From a checkpoint of a small mixture-of-experts model trained on Wikipedia.
Size: 8 layers, width 128, vocabulary 7589, 16.5M parameters.
Below are experts of layer 4 (counted from 0) of a mixture-of-experts language model. Rows are named router (the router's row for the expert), down (a neuron's output weights, with its number) and show model dimensions 0-127. Each number is 128 + 32 x the weight over its row's rms, rounded and kept within 0 to 255.
After each expert's rows: a language model's description of what the expert responds to. This comes from a sample of Wikipedia text that the model never trained on.

# expert 33
router [146 161 199 153 152  73  84 107 118 162  83 152 184 126 113 137 137 171 139 125 182 115 193 102 124 106 150  53 126 180  96 117 129 131 168 151 153 171 149 100 127 159  87 100  57 142 108 127 166 148 153 139 122 100 121 111 127 129 128 124 161 135 165 113 109  98 132 103 149  50  89  96 152 135  84  52 136  98 201 142 117  92 144 144 165 174 119  68 114 113 138 131  31 149 162 141 112 172 153 144 104 101 114 139 154 115 120 134 148  85 119 153 126 121 151 155 187 115 151 116 118 109 112 195 109 121  81 148]
down0 [130 125 129 116 136 101 115 152 127  90  72  75 151 163 188 157 110 114 177  89 163  87 109 133 122 103 148 139 129 167  60 161  81 152  99 127 141  84 120 168 133 110 182 155 156 145 105 108 125 122  99 152 172 118 125 100 125  77  63 119 156  93  82 151 130 139 202 155 161 132 106 127  96 122 136  84 158 110  75 114  74 115 102  91 193 146 146 181 153 170 159 116 220 108 143 149  95 102 144 109 127 159 145 107 118  92  82  91  83 119 144  58 142  96 149 143 122 160 102 156 125 155 148 147 105  97 129 204]
down1 [ 85 133  94 167 149  98 124 134  86 122 118 174 193 180 146  77  94  92 127 178 121  84  77 122  68 184 144 122  97 122  94 107 164 127 147 135 118 159 143 110 146 147 136 116 137  54 113 130 169  86 147 129  99 163  63 118 195 145 192 109 139 129  94 120  96 144 109 161 111 159 172 139 131 132 136 129 162 105 176 149 124 110 108 140 103 120 141 110 153 145  99 153  63 116 118  84  45 102 130 148 148 150 107 100 134 167  94 157 110  77 145  91  76 142 110 135 191 141 172 144 119  75 184 152 191 162 143 113]
down2 [123 136 134 124  96 153 123 158 104 145 147  94 110 152 146 177 140 181 114 148  91 116 144  56 134 147 180  55 180 126 162  61 143 140 160 167 103  96 168 161  48 162 139 125 155 168 145 141 122 165  93  91 150 186 134 161 205 102  92  73 189 137 140 118 124 146 151 203 156  83 143 126 102 134 183 140  53 128 139 131 132 144 132 135 162  91 152 100 167 102 109 155 106 102 100 154  90 116 142 142  80  99 154 144 145 132 120  97 179 130 123 186 137 123 137 144 117  51 135 139 112 147 162 139 130 145  98  95]
down3 [138 128 172 105 104 197 132  82 181 101 158 137 147 142 152  95 173 105 146 152 159 154  63  91 165 180 110  82 119 181  71  59  85 103 136 125 107 109 170 145 175 124 105 111  67 126 141 133  98  91 170 129 141  92 106  86 158 136 123 153 103  91 168 127 133 106 215 120  82 121 108  73 172 168 106 164 138 191 118 114 173  99 153 129 139 144 182 131 178 105 132 124 199 149 151 152  99 129 117 157 129 167 102 130  57 115 129  97 147 120 123 105  99  98 114 104 141 111 136 145 117 142 169 120 141 148 119  67]
down4 [161 158 152 107 124 142  93 124 168 142 124 109 148 131 113 123 135 126  99 107 115 146 148 121  69 160 140 144  65  88 114 197 140  88 181  40 117 127 131  73 146 117  65 109  73 116 105 102 107 122 141 162 128 128 125 150 140 156 169 108 158 108 121 126 121 102 113  50 146 133  80 118 155 158 149 133 161  86 162  95  98 105 157 136  91 178  91 130 134 124 142  89  89 111  65 100 154  75 142  62 120  98 133 184 142 173  99 170  66 148 119 156 187 136 167 188 151 140  91  60 136 122  81 136 122 108 167 143]
down5 [180  95 131 115 190 160  61 134 115 104 135  71 134 110 167  88  69  75 192 163 109 134 205 141 104 126 140  86 157 166 164 176  80 169 104 123 156 148 149  96 185 122 116  82 119 128 149  85 117 121 141 129 187 169  68 135 113 147 109 156 111 101 127  66 143 125  83  86  86 133 145 122  89 148 124 163 148 114 157 110 152  56 171 147 116 130 147 152 124  91 102 114 156 129 162 151 113 111 110 205 123 113 137  64 104 108 147  84  69  79 104 142 132 127 103 137 138 116 110 179 150 166 113 108 136 123 131 150]
down6 [143 153 141  90 190 100 139 107 136 136  68 133 130 128 141 137 102 146 159 203  81 117  71 124 121 186  84 133 115 158 105  78 139 124 177 120 122 175 127 142  91  95 135  95 127 151 148 142 144  82 167 179 129  95 110 129 142 103 202 133  92 165  79 128 101 125 142 137 148 135 176 106 122 154 127 118 117 143 165  99 135 141 116 130 101 157  79  96  73  43 138 168  86 112 123 148  99 133 142 103 110 110 152 147 196  96  97 150 139 148  20 128 105 128 128 151 172 109 162 175 119 130 113 157 155 102 109 220]
down7 [162 125 112 104 177  81 152  89  59 152  98 122  84 121 129 104  93 101 122 139  96 150 133 185 147  79 119  84  85 141 164 161 188  86 123 116  84 103 129 157 142 103 146  91 123 112  72 173 145  82  81 111 132 114  43  96 121 129 112 131  76 212 181 172 114 141 120 159 105 119 145 160 167 116  76 148 119 150 131 203  65 152 150 104 133  76  94 111 166 134  98 104 109 140 181 129 165 102 151 108 132 125 105 122 162 138 118 185 152  72 135 140 112 167 115 138 126 104 148  72 125 115 164 143 142 123 163 151]
What it handles: Second syllable after J/S. Vowel-led word pieces right after an opening S, J or Sh in foreign names, like Jahangir, Shah Jahan, Santiago.

# expert 10
router [108 122 132 186  67 161 128 103 126 163  80  99 157 153 153 171 136 110 106 115 146 137 153  96 124 133 101  95 209 169 108  90 159 151 111  61 121 119 141 202 123 135   1 145 125 129 146 155 160 110 163 129 144  99 106 200 165 118 147 120 131 140 153 121 119 110 123  84 125 113 159 112 119  88 102  97 141 145 136 133 149 140 131  96 121 140 113 111 153 133 136 117 130  94  85 190  96 141 183 166 119 168 100 149 164  47  95 146  98 132 135 148 119 172  91 142  92  65 119 158 140 174  77 175  97 132 129  83]
down0 [ 79 121 111 159 157  68 123 170 160 115 166 155 109 107 203 208 128  89  94  85 115 119 141  92 128 118 182 133 131 163 119  98 142 168 110  73  98 134  85 165 119 128 154 109 111 155  95 124 181 127  76 155  77 132  91 111 138 127 161 135 117  81 139 155 152 143 100 146  97 147 156 156 141 139  57 127 161 173 163 185 116 158 115  95 172 169 113 159 141 118 138 220 132 111 140 127  73 155  80 113  92 114  67 128 149 162  89 108 155 149 146 132  96 150 120 125 145  40  72 140 147 105 106 125 100 134 123 145]
down1 [ 78 112 122 112 164 140 133 140 102 130 100 187 172 120  96 100 114 171 146 120 114 152 169 102 122 106 147 149 117 157 114  97 164 136 191 101  66 143 132 120 130 126 137  21  90 130 188 135 123 110 164 138 142  97 168 104 106 212 130 110  94 132 103 139 147 119 126 194 134 162 136 117 141 146 137  98 115 133 105 106  71 106 147 155  83 146  82  40 122 107 155 173 120 169 141  84 117 130  75 108 153 147 168 165 176  92 180 107 118 110 125 147 148 170 146 145 107 157 119  69 136 104  43 151  82 150 125 151]
down2 [143 158 184 111 100 101 162 117 126 183  95 107 108 134 133 128 106 119 100 124  80 112 158  82  87 158 140 118 125 120  98 152 110 128 142 178  68 123 116 131 198 123 200 117 185 102 167 128 131 131 141 157 105 190 188 101 189 129 179  93 125  89 153 144 151 129 140  90 141  43 101  90 134 120 221 101 142  86 103  81 135  88 127  89 148 151  97 119 136 121 215 128  84 155 114 154 107 136 162 141 132 164 156 171 118  97  97  75 165 143 145  92 173 120 117 143 137 133 137  91 105 163 123 110  85  98 114 133]
down3 [108 131 137 112  85 110  96 127  74 139 114 127 132 107 161 148 151  73  74 135 132 176  98 112 141 116 117 133  77 120 107 136 152 102 104 137 151 175 149  66 150 190 131 111 125 108 118  78 172 142 165  94 148 114 126  79 153 116  93  96 118 169 134 164 111 127 133 104 145 162 148 168 127  81 150  89 160  85 112  91 214 132  80 110 198 115 141 122 119 147 148 102 121 143 111  81 131 140 109  48 172 125 121 147 112 201 100 130 101 171 148 191 102  78 123 120 166  93 132  46 144 101 147 132  71  69 145 170]
down4 [ 66 151 184 128  78 153 143 136 124 164 143  76 118 129 168 113 113 103 154  71  63 136 102 139 141 129 151 123 151 139  48 104 125 126 133 181 140 144 132 172 113 139  59 146 157 122 168 148 160 167 124  99 181 104 113 150 145 204  59 144 124  85 176  69 113 125 144 170 125 111 146 127 144  97 136 152 147 158 107 117 143 131 151 119 115 124  88 148  98 181  91 165 114 120 211 127 152 189 113 156 111 136  64 169 120 128 118 140 141  94  73 163 137 136  53 115 172 122  99 149 165 109 138 171 130 103  84 122]
down5 [147 133 103 170  94 155 115 129  66  68 165  88  95  83 120 158 160  97 199 146 152 157 107 151 183 161 154 120  83 138  79 148 141  97 140 148 126 111 113 145 147 123 179  89  96 131 171 121 118  91 151 157 133 183 152 140 109 136 173 116 146 128 178 163 120 160 173 143 138 143  63 125 127 104 144 131 137 133  88 100 123 147  43 140 116 154 127 133 162 163 104  94  68 136 133 113 180  75 140  81 161 103 128 119 131  80 145 136 134 159 147 102  73 111  76 147  61  97 146 106 178 160 112 141 175  48  91 120]
down6 [118 103 153  70  79 143 131 121  57 114 136 115 127 122 133 127 164 109 146 147 143 116 134 141 109 101 138  85 141 160 115 117 153 186 119 192  86 166  80 177 212 127 160 128 123 111 164 168 157 145 153 160 119  97 120 185 102 124 114  79 156 245 148 109 123 141 136 177  94 149 149 141  86  68 141 147 122 164 126 136 142 118 136 101 131 114  79 120 111 124 118 138 184 122  61 148 112  94 150  75 129 140  45 130 185 156 115 168 167 121 138 153 117 144  90 118  48 121 135 108  78 139 137 132 103 148 113 121]
down7 [112 193  78 192 150 152 152  99  89 155  94  89 146  72 142 154  38 110 116 127 129 138 122 142  96  75 110 172 138 118 125 150 157  61 101 101 126 172 146  83 116  65 114 152 131 155 150 164 127  80 120 146 111 177 144  75 153 163  91 173  85  92 154 139 185 146 139 114 140 119 130 190 190  82 126 154 183 157 127 124 115  83 117 105 132 174  67 149  94 145  89 177 157 119 142 147 121 122 157 134 150 130 142 107  92 113  72 117 103 111 112 146 163 114 171 118  69 200 111 110 125 125 107 124 108 115 113 145]
What it handles: Table cell pipes. Pipe separators in Markdown tables, mostly after a number or word at a row or header end, plus section heading marks like "===".

# expert 40
router [116 159 170 156  74 227 136 118 151 132 146 104 132 139 146 172 102  92 155  80 107 137 102  75 171 106 121 109  99 132  70 111  98 113 107  82 111 166 172 178 123 120 105 100 127 144 144 186 152 132  90 155 172 114 173 118  71 132 123 114 123 154 131 134 161   0  99  94 156 121 136  78 133 183 148 111 146 154 123 128 103 110  74 100 125 128  95 134 132 120 183 212  86 142  85 169 116 145 158 151 101 125 135 158 172 121 140  79 152 127 104 139 138  95 158 133 121  94  96 142 102 140 125 119  72 159 117 120]
down0 [111 111  73 111 161  25 202 121 154 138 124 148 151 146 160 117 141 161 160  99 128 136 127  70 144 130 128 115 128 105 145 124  96 118 145 170 124  85 122 166 167 167 151 144 142 122 116 118 125 135  90 108 165 118 105  83 146 120 182 126  87 158 141 137 153 126 108 139 177  66 121 107 153 135  90  90 191 115 193  97 127 153  84 177 175 145 155 120 152  95 159 180 147 154 150 103 112 159 120  68 141 130 100 187  65 195 161 123 119 118  90 183 117 165 123 137  47 124 138 109 120 103 145  99 101 195 118 116]
down1 [114 194 110 123 149 140 124  99 107  82  91 130 133 131 128  79 105 131 123 142 139 137 140 137  92 120 125 153 189 160  81 124  88  91 106 121 118  90 155 101 119 131 129 119  96 100 169 122 111 142 116 151 144 101 105 197 162 160 191  66 209 106 147 205  99 105 109  88 129 136 145 106  92 142  81 133 132 144  81 162 113 138 116 104 135  94 163  89 170  98 143 100  93  56 146 146  72 180 133 163 108 127 104 125 124  97  66 151 113 174  57 154  93 125 117 152  63  77 163  97 102 123  92 116 124  61  98 117]
down2 [130 130  92 157 154 101 113  72 141 114 121 133 108 118 127 161  67 128  69 143 137 107  99  89 105 109 155 123 153 109 132  83 156  83 124  78 146 133 195 119 107 168 121  52 137 142 193 200 137 157  75 116 100 116 130  99 132 126 145 143 108 112 152 186 128 145 149  57 133 116  76  61 155 145 113 153 133 145 108 125 151 119 191 200 117 142 165 131 111 182 146 184  92 141 202 101 132 103 174  71 103 110 120 100 110 107 168  90 126 164  91 103 117 178  80 155 123 126 114 120 138 137  96 111 186 158 126 140]
down3 [ 85 136 135  69 136 127 178 126 138 107 146 171  28 123  91 115 135  79  81 102 125  89  96 107 117 142 103 142 142  95 109 156 142  85 153 128 139 175  72 127 131 169 135 177 129 147 130 131 132 122  68 154 136 112  85  96 120 126 172 142 129 130 127 110 153 112  94 103 116 143 128 139  98 113  76 103 134 187 166 183 175 142 111  95  81  68 139 149 130 160 148 156 186 209  69 178  66 119 131 128  96  73 175 164 124 137 127 145 182  82 134 118  83 143 176 128 115 163 164 135 164 121 145 129 144  94 167 164]
down4 [176 161 166 114 104 167 135 152 128 122  85  95 130 158 124 120 108 177 199 151  93  95 126  93 114 139 110 158 179 136 137 131 172 142 143 138  85 167 134  93 163  80 119 137 120 148  92 134 164 133 147 141 166  77  85 120 137 161 109 151 170  79 108 147 136 107 192 136  95 134  96 212 143 142 104  98 137  83 118 120 141 188 137 105 213 103 112 148 181  91 112  98  79 131 142 149 183 123 162 118  86  96 116 102  18 112 123 121 180 118 137 137 126 131  95 106 184 161 177 113 140 103 132 112 120 174 158 104]
down5 [109 145 120 127 143 158  85 161 168 170 164 120 112 141  97 136 122 118 173 111 116 152 173 185 128 177 131 130  93 119 129 137 162  89 108 162 148  66 124 132  90 148 139 113 126 140 116 130 109 142 154 170 109 194 175 127 125 170 152  78 186  82 116 151 154 108  85  89 186 123 123 108 136 176 162  88 154  91 144 130 123 145 118 126  93 169  87 149 125 171 185  75 138 134 148 141 112  83 191 126  88  94 153 112 117 150  89 153 166 116 174 227 158 107 188  51 145 126 180  61 114 140 114 144 110 107 104 127]
down6 [140 228 154 114 140 116 122 169 203 121  91  88 127 182 112  87 150 108 119 112 129 132 168 139 138 119 114  40 176  76  93 133  69 105 134 142  99 113 145 128 120 156 127 121 152 139 167 143 122 114 195 142 124 100  44 146 124 116 111 117 107 154  86 126 140 113 104 187 165  81 112  94 128 131 127 110 168 145 140  96 138  85 162 153 148 104 212  91 175 133 150 119 106 129  27 156 158 117 177 161 161 161 149 141 153  81 177  95 148 120 121 108 101 128 129  99 135 134 125  80  97 143 123 127 124 121 128 170]
down7 [129 121 107 144 124 163 168 112 145 121  75 109 125 124 135 130  58 177 129 135  65  97 168 145 158 173 162 116 132 115  96 163 123 135 113 145 193 141 117 122 143 169 109 100 111 160 128 161 131 153 150 156 127 116 118 192  92  75 186 138 122  99 116 105 117 125 118 139 116 184 163 129 146 158 120 196 116  88 168 120 137 115 103 140  65  92 116 170 139  93 169 146 135  95 127 180  92 128 108 153 163 109  83  96 111 175 150  60 134 151 140 159 152 113 120  33 190 120 172  55 125 146 132 101 105 126 166 211]
What it handles: Capital word starts. Lone capital letters starting a name after a space, comma or "in", such as Boston, M-assachusetts; in C-amden; H-alf.

# expert 52
router [120 132 193  92 114 145 128 114  99 110  90 168 101 127 165 153 149 146 168 160 139 156 189 121 169 141  19 109 111 110 106 134 166 144 158 126 148 113 150  95 107 103  95  76  44 152 137 112 164 143 122  91 101 112  93 135 128 115 142 134 116 119 185 131 141 112 125 107 181  78  70 133  93 164 124 155 116 145 153  95 106  97 114 114 140 135 109 119 135  67 140 111  82 127 115 169 168 191 160  78  87 123 206 148 147  55 117 147 146 146 113 115  95 190 121 106  61 128 142 113 169 180 100 167 128 135 146 155]
down0 [111 169  91 141 142 115  59 150  94 141 130 161  96 145 163 141 118  84 158 173  67 121  62  95 132 119 156 130 106 152 165 127 161 141 184 143  89 117 103 160  91 136 167 154 102 145 148 109  69 151 110  71 132 112  91 117 145 172 157 141  92 150 166  93 102 196  53 176 135 149 177  75 145 126 109 120 150  94 104 124 180  86 147 117 192 154 169 135 126 112 130 136 180 151 168 157 104 158 103 163 178 139 144 155 124 144 132 139 153 120  91 118 117  80 167 103 128  56  86 142 172  67 104 121 121 140  93 153]
down1 [186 173 104 132 189 118 130 160  80 123 126  89 164  95 104 178 170 154 166 127 116 148 160 107 142 114 131 138  98 140 170 117 147 140 102  84  33 114 106  95 157 119 162 174  99 169 110 164 107 134 139  87  75  83 115 149 127 128 110 118 142 137 134  87 121 107  94 118  94 176 140 140 160 164 196 172 118 180 110 110 142 171 135 122 136  81 106 173 141 182 145 158 115 111  81 166 161  94 121  67 149 166  73 138 131 100 141 121 168 128 136 149  63  48 150 122  85 114 143 115 158 150 178 134 171 145  90 151]
down2 [177  93 121 121 162  85  89  75 164 114  95  88 129 116 116 128 165 103 191 134 137  98 112 170 109 173 117 111 113 148 113 118  92 117 135 125  86 122 168 118 159  89 105 121 125 140 143 110 134  78 121  80 148 135 166 121 170 144 150  91  92  81 180 103  99  99 128  97 161 168 158 130 188 182  81 154  81  82 146 195 134 118 114 175  91 142 123 127 146  72 132 125 133 171 173 105 199  87 110 120 130 116 154 165 129 107 117 199  73 134 116 103 124 123 175 173 175 103  94  97  86 161 149  88 117 119  48 114]
down3 [ 86 145 131 177 138 132  92 115 149  92 139  91 124  60 103 166  79 134 109 121 144 171 150  86 115 145 110  98 134 144 197 193  86 142 158 116 123 161 170 114 143 130 153 144 154 127 144  84 162 131 111  71 171  45 112 155 176 135  67 109 123 186 102  47 132 117  83 169 161 153 175  91 133 101 117  71 114 128 171 123 157 124 148 106 131  99  45 125 110 129 150  85 102 149 186 112 144 104 151 162 102 148  88 136  81 112 102 101 136 117 149 107 166  96 123 106 118 119 147 109 132 125 135 142  92 136  41 131]
down4 [ 94  84 141 146  77 160 153  96 169 138 180  97 134  96  72 111 213  74 145 130 113 112 159 162 181 160 153 102 160  96 138  83 151 142 103 129 103  51 154 120 127 119  94  91 145 125 168 160 156 138 122 169 148 205 155 135 150  92  66  97  77 137 192 180 133 109 158 140 128 112  71 182 141  91 173 131 123  90 178 136 145 170 148  92 106 134 160 106 100 102  94 151 171 113 162  83  76 141 143  84  90 122 113 105 114 110 112 121 118 140 103 169 169 148 131 118 163 125 119  87 115 150 143 172 127 126 115  86]
down5 [172  99 107 149 168 125 142 111  70 143 137 133 107  74 140 159 145 115 125 176 154 129 151  92 148 186 166 131 139 108  62 109 148  87 142 155 148 140 109 155 120  80 137 137 103 148 166 120 115 135 119 156 126 100  73 136 134 119 107 120  94 131 198  92  64 100 135 146  32 141 151 180  77 119 181 104 131 154 135 113 122 142 139  61 133 128 161 116 185 110 170 146 156 121  99 105 149 151 124 102  89 188 126 109 196 135 127 104  91 117 142 112 171  77 121 115 170 175 118  47 136 120 193 102 197 109 141 146]
down6 [147  96  95 125 104 101 163  63 167 105 137 154 136 107 108 168 130 156 128 115 110 136  90 157 111 104 168 186  46 128  90 110 142 173 169  79 123 124 167 156 148 135 142 133  93  75 137  91 114 178 113 133  96 158  73 116  92 137 131  86 145 124 130 122 120 100 137 108 157 159 106 182 131 162  87 152  99 182 152 166 134 125 139 144 156  94 164 189 100 136 127 137 169  89 151 113  95 152 119  45 168 136 161 157 161 122 190  61 163 164 185 139 101 135 149 186 197 137 122 162 155 165 110 129 115  88  93 147]
down7 [ 99 155  95  68 109  89 142 137 100  91 121 101 119 156 116 152 101 127 153 123 140 128  89 167 157  70 157 101 165 166  97 185 120 132  88 124  83 149 120 136 115 183 145 133 138  85 114 158  99  52  95 163 137 118 145 120 147 158 160 144 131 126 129  89  99  61 118  93 149 128 154 200 137 162 135 187  98  86 139 175 131 163 155 149  95 135 120 163 113 127 169 108 152 123 105  89 137  74  85 165  90   2 151 150 206  90 134 132  83 159 135 158 127 136 103 139 117 111 132 160 134  93 136 161 146 144 107 175]
What it handles: Letters j, z, diacritics. The letters j and z and Slavic letters š, č inside names and words, as in Tro-j-ans, Sen-j, en-j-oy, Do-z-en.

# expert 55
router [184 114 181 129  78 153 109 161 104 154 120 150 151 142 235 137 120 198 133 141 122 129 139 129 105 125 119  95 112 151  89 143 128 114  81 128 132  84 142 136 172 171 134  98  64 145 195 121 105 100 151  92 123 130  91 122 170 107 138 123 172 208 112  60 110 124 184 152 154 127 151 125 131 115 126 124  59 141  95 147 152  80 151 144 170 153  98 101 142 136 128 119 110 119 102 168 145 153 142 112 123  95 206 167 117 115 124 164  89 162  80  62 168 144 141 145 162 149 131 154 131 132 119 195  70 124  80 120]
down0 [181 141 146 130 203 176  88 109 125 181 122 144 121 142 120 135 136 100 135 169 117 141 132 140 175 112  41 124 126  80 132 172  96  76 171 159 161 100 121 111 169 186  93 106 157 133 183 106  83 160 168 102 180 179 104  69  76 126 165 161  85 103 138 144 116 131 149 108 142  86  93  95  74 125 118 168 123 103 161 106 110 107 168 112 165 170 187 132 109  89  61  95 162  99  95 128 119 137 168 115 131  92  97  94 118  89  77 135 101 130 107 125 118 177 140 153 134 125 129 180 157  96 142 110 139 136  97 176]
down1 [131 109 137 192  99 190 143  99 116 110 114  86 111  98 130  74  65 125  92 120 179 124 133 103 154 106 123 179 130 129 220 131 163 118 129 191  96 120 124 118 186  58 123 151 109 130 122 111  51 165 131 142 165 171  83 116 122 121  67 118  78 116 104 112 182 134 109 108 100 140  89 162 138  99 159 106 152 112 129 122 154  86  77 135 104 138 109  92  81 115 128 152  76 101 165 186 119 136 118 217 142 179 120 122  94 101 117 103 117 114  89 136 158 124 152 104 107 127 126 159 143 138 172 107 179  96 113 175]
down2 [ 90 174  83  50 127 134 121 162 101 166  95 161  60 140 116 121 122  98 145 141 154 160  63  71  69 107  74 186 141 135 101 125 186 129 117 113 133 148  86 107 123 185 135 147 134 138 120 135 105  88 154 108 142  89  80  91 148 115 150 159 157 101  56 177  97  79 108 108 177 108 173 120 133  98 106 131 134 108 134 124 138 130 180 117 171 135 112 174  81 120 143  79  95 142 120 156  89 163  99 145 143 183 156 105 137 106  90 168  62 148 146 131 119 177 105  76 167 106  83 113 128 121  66 133 134 123 111 151]
down3 [ 65 188 128  94 156  68 121 130 160 127 105 169 103 131 121 168 152 119 113 130 107  86  81 118  73 155 137 141 129 101 179 129 180  63  88 115  90 101 107  90 101  93 120 127  72  55 178 103 120  88 170 170  63 113 179 126 163 125 163 110 103 146  86  90  86 120 139 144 108 143 118 175 174  81 131 161 148 178 175 117 184 133 173 130  91 115 133 169 107 140 121 102 115 145 110 140 149 107  92 114 121 129 180 123 124 150 102 159 106  66  70 161 120 109  92  96  75 119 105 106 154  80 126 106 145 133 152 106]
down4 [210 151  79 156  78  99 143 176  87 105 143  59 200 180 146 143 157 107 131 145 117 110 160 105 165 101 110 136 136 136  90 100 121 121  99 173 179 151 154 121  99 139 136  65 167 122 115 111 128 165 144 124 158 133 155 124 137 126 125  90 128 128 178 235 128 126  81 131 150 130 107 110  88 131 134 173 117 101  92 110 137 188  68 115 102 130 141 132 176 190 126 145 129 156 112 113 146 118  86  82 162 178  72  49 113 104  87 144 133 100 133 169 135 130 173 156 117 127 127  97 178 145 171  98 126 148 109 121]
down5 [116  91 129 169 108 184 128 112 154 156 130 128 135 196 180  87  98  66 160 194 182 131  93  79  83 148 135 131 129  96 175 137  86 122  83 105 139 133 134 117 130 130 135 131 133 132 159 167 142 126 130 166 152 139 108 111 152 154 107 168 151 118 118  82 168 127 154  65 107 151 134 131 119  53 183 169 141 111 117 129  77  99 162 154 157  70 101  82 133 110 121  81  67  88 166 161 121 133 132 174 131 129 158 148  93 127  99 137 133  79 111 101  65  86  74 163 138 105 149  64 144 183 125 157 167 167 160 100]
down6 [112  96 125 126 151 150 143 148 102  81 161 176 116 128 157 154 162 129 116 160 102 177  65 143 145 159 103 176  82 140 129 123 183  97 142 113 113 124 176 100 163 176 120 177 179 149 141 160 152 116 126 135 124 130 149 127 159  95 189 106  89  47 157 111  67 108  90 116 120 155  79 121 215 117 133 115  78 111 192 160 162  98 145 107 122 106 135 113 121 153 137 140  48  87  91 153 159  84 141  92 144 113 145 151 166  77 119 134 127 180 127 152 123  56 110 115 141  90 103 113 156 153 148 149  92 145 191  95]
down7 [106 137 131 176 114 141 105 150  86 162 169 122 157 135 128 107 145 121 137 133 118 133 149 105 151 178 162  80 123 154 149 112 102 126 152 136  64 175 151 132 130 126 130 101 167  91 143  35 104 131 118  75 148  42  69 118 145 132  89 192 124 146 123  81 128 140 131 103 128 165 120 119 148  63 116 158 147 175 156 196 122 120 150 176 181 173 119 163 137 157 147  92 191 134 139 127 135 121 133 168  60 142  73 145  96 140 177 141 125 160 136 101  93 122  87 114 180 138 104 115  81 166 149 128 138 185 166  60]
What it handles: Syllables an and ar. Mid-word syllables an, ar, at, as inside names, such as Camarines, Oscar, San Jose, Galatasaray.

# expert 48
router [ 91 164 190 146  99 136 145 140 112 147 112 131 127 143 149 109  98 150 158  96 171 130 200 129 121 109  83 171 103 160  85 116  63 114 135 155 137 125 138 115 148 104  98 126  81 135 116  86 154 133 164 116 130 154 111 134 139 137 156  46 150 151 114  72 100  71 102 121 228 140 158  97 150 196 128 153 102 191 109 146 142  39 119 170 134 221 120 117 123 101 136  94 102 176 115 156 151 152 150 113 143  82  97 148 133 123 124 125 129 130 131 116  54 134 165 166 134 169 136  77 170 119 113 168  96 121 120 139]
down0 [150  88 165 170 184  84 146  96 111  82 156 129 157 123 126 210  88 119 104 109 119 189  90  82  94 109 155 122 109 150 123 138 197 176 102 125 181 178 153 169 162  88 138  88 144  97  94 129  77 137 115  79  93  89 167 120 158  66 108 113 132 176 136  99 129 135 127 127 123 152 142 113 188  78  79  65 112  72 157  83 146 117  92 135 145 135  97  90  95 150 196  87 134 108 134 125 133 121 100 123 143 122 134 170 132 185 121 119 119 120 119 126 161  81 159  95 157 139 109 118 118 145 166 174 123 197 133 119]
down1 [ 95 133 168  31  84 213 122 193 102  88 147 139 124 169 114 114 159 119  91 110 141 166 127 135 141 153  88 136  89 137  96 129  72 166 108 134 101 104 152 138 149 162 138 104 137 132 141 134  76 137 148  65 119 108  68  82 121 128 131 143 139 141 130 163 149 103 111 165 152 127 151 161 147 122 141 165 176  97 113 117 155 131 141 147 130 159 232  63 141 142 101 134  78  85 121 120 170 184 143 138 127 159  90  98 104  79  98 133  96 179  65 161 104 157  82 139 159 168 120 136 140  88 151 131  85 101 103 129]
down2 [147 100  89 140  88  78 172 165 133 187 170 178 141 101  89 123 164 130 154 102 124 123 101 138 149 159 142 127 134 150 125 115 129 135 139 178  97  97  73 153  66 144 218  97 128 158 166 124  94 152  88 170 137  80 145 132 141 131  92 125 144 138 112  96  71  46 139 139 126 153 113 128 126 159 170 124 126 127 194 153 115 174 174 114 141 134  86 124 137 126  99 228 165 121 114  85 125 155 202 124 116 145 154 103  52 125 124 177 125 155 111 128 142 189 147  84 137 145 135 131 111  92 113  89  81 111 140 110]
down3 [148 134 111 115  67 100  94 101 139 120 141 114 144 151 144 120 142 140 151 146  79 157 135  61 111  97 100 148  75 109 120 104 150  49 113 108 138  99 159 144 103 180 124  68 114 150 142  90 152 101 151 115 121 125 144 178 132  78  92  48 180 156 128  75 125 159  92 158 102 147  99 106 113 109 168 121 138 144 209 136 104  96  98 143 150 139  98 183 160 143 117 172  95  99 114 137 119 129 113 163 211  96 150 170 183  82 187 120  55  96  86 151 140 136 101 102 161 156 113  85  97 161 107 141 157 138 118  97]
down4 [137 182  95  96 176 133  79 131 183 176  82 125  84 182 153 135 137 150 116 113 169 163 142 145 145 111 108 126 156 117 169 173 143 109 113 133 146 165 105 171 111 100 168 158 130 121 130  79  95 170 149 140  99 120 145 135  90 113 141  97 102 153  54  83 121 146 127 125 125 119  94 126 126  97 164 139 148 113 149 165 103  88  89  84  70 149 150 122  85 208  98 146 143 120  99 163  90  61 157 160 107  71 165 158 169 162 128 112 133 156 158  86 125 166 155 115 116  81  49 125 150 213 137 119 121 133  98  72]
down5 [100  29 131 161 114 102 108 107 169 168 136  73 174 169 104 126 168 117  90 133 149 172 163  84  81 127  72 156 145 155 106 140 145 126 183 140 174 132 148 130 169 118 169  64 108 133 112 118  82  64 101 123 140  98  98 118 110 115  77  80 125 117  82 110 172 107 135 160 150  79  79 160 111 114 191 124 140 149 164  89  95 120 134 194 180 104  88 107 113 162 135 144 132  68 126 103 128  91  90  91 130 109  74 172 159 125 136 167 170 177 140 149 102 134 133 126 119 123 107 132 105 119  78 171 117 161 124 111]
down6 [ 87 152 138 112  97 157 120 144 102 136 112 126 168 130 149 168 112  92 140 120 149 133  77 113 115 138 139 130 134 123  77 158 162 142 153 163 153 170  97 142  86 135 189 116 144  56 181 147 129  58 145 169 108 106 123 103  70 190 129 131  96  91 161 174  94 127  48  99 145 152 114  90 133 158 142 164 118 166 152 135 158 152  83 100 101 117 117 158 145 139  94 143 159 153 119 101 165 165 146 121 133  76 200 122 170 149 102  96  72  95  82 124  89 111 149 149 186 146 112 127 162  93  56 168 131 139  74 193]
down7 [158 166 115 148 160 144 140  98 171 136 157 195 116 177 184 108 121 165 112  82 141 147 106 134  97 176 124 116 130  89  99 128 124 135 218  79  98  48 152 162 119  93 101 194 124 145  73 129  71 145 151 144 125 148  88 117 189 141 135 150 154 155 134  84 113 118 158 148 132 158  67  98  80 152  75 151 174 162 141 130  99  98 143 117  76 125 150  26 160 135 139 157 146 152 150  91  84 121 138  85 127 149 112 146 152 101 134  94 119 129 119 133 159 110 155 166 139 155 118 120  55 123 139 105  74 118 142 124]
What it handles: Letter y pieces. The letter y and y-ending pieces inside words, especially after B, as in By team, copy, Nizhny, mythology, plus pronouns My, You, I.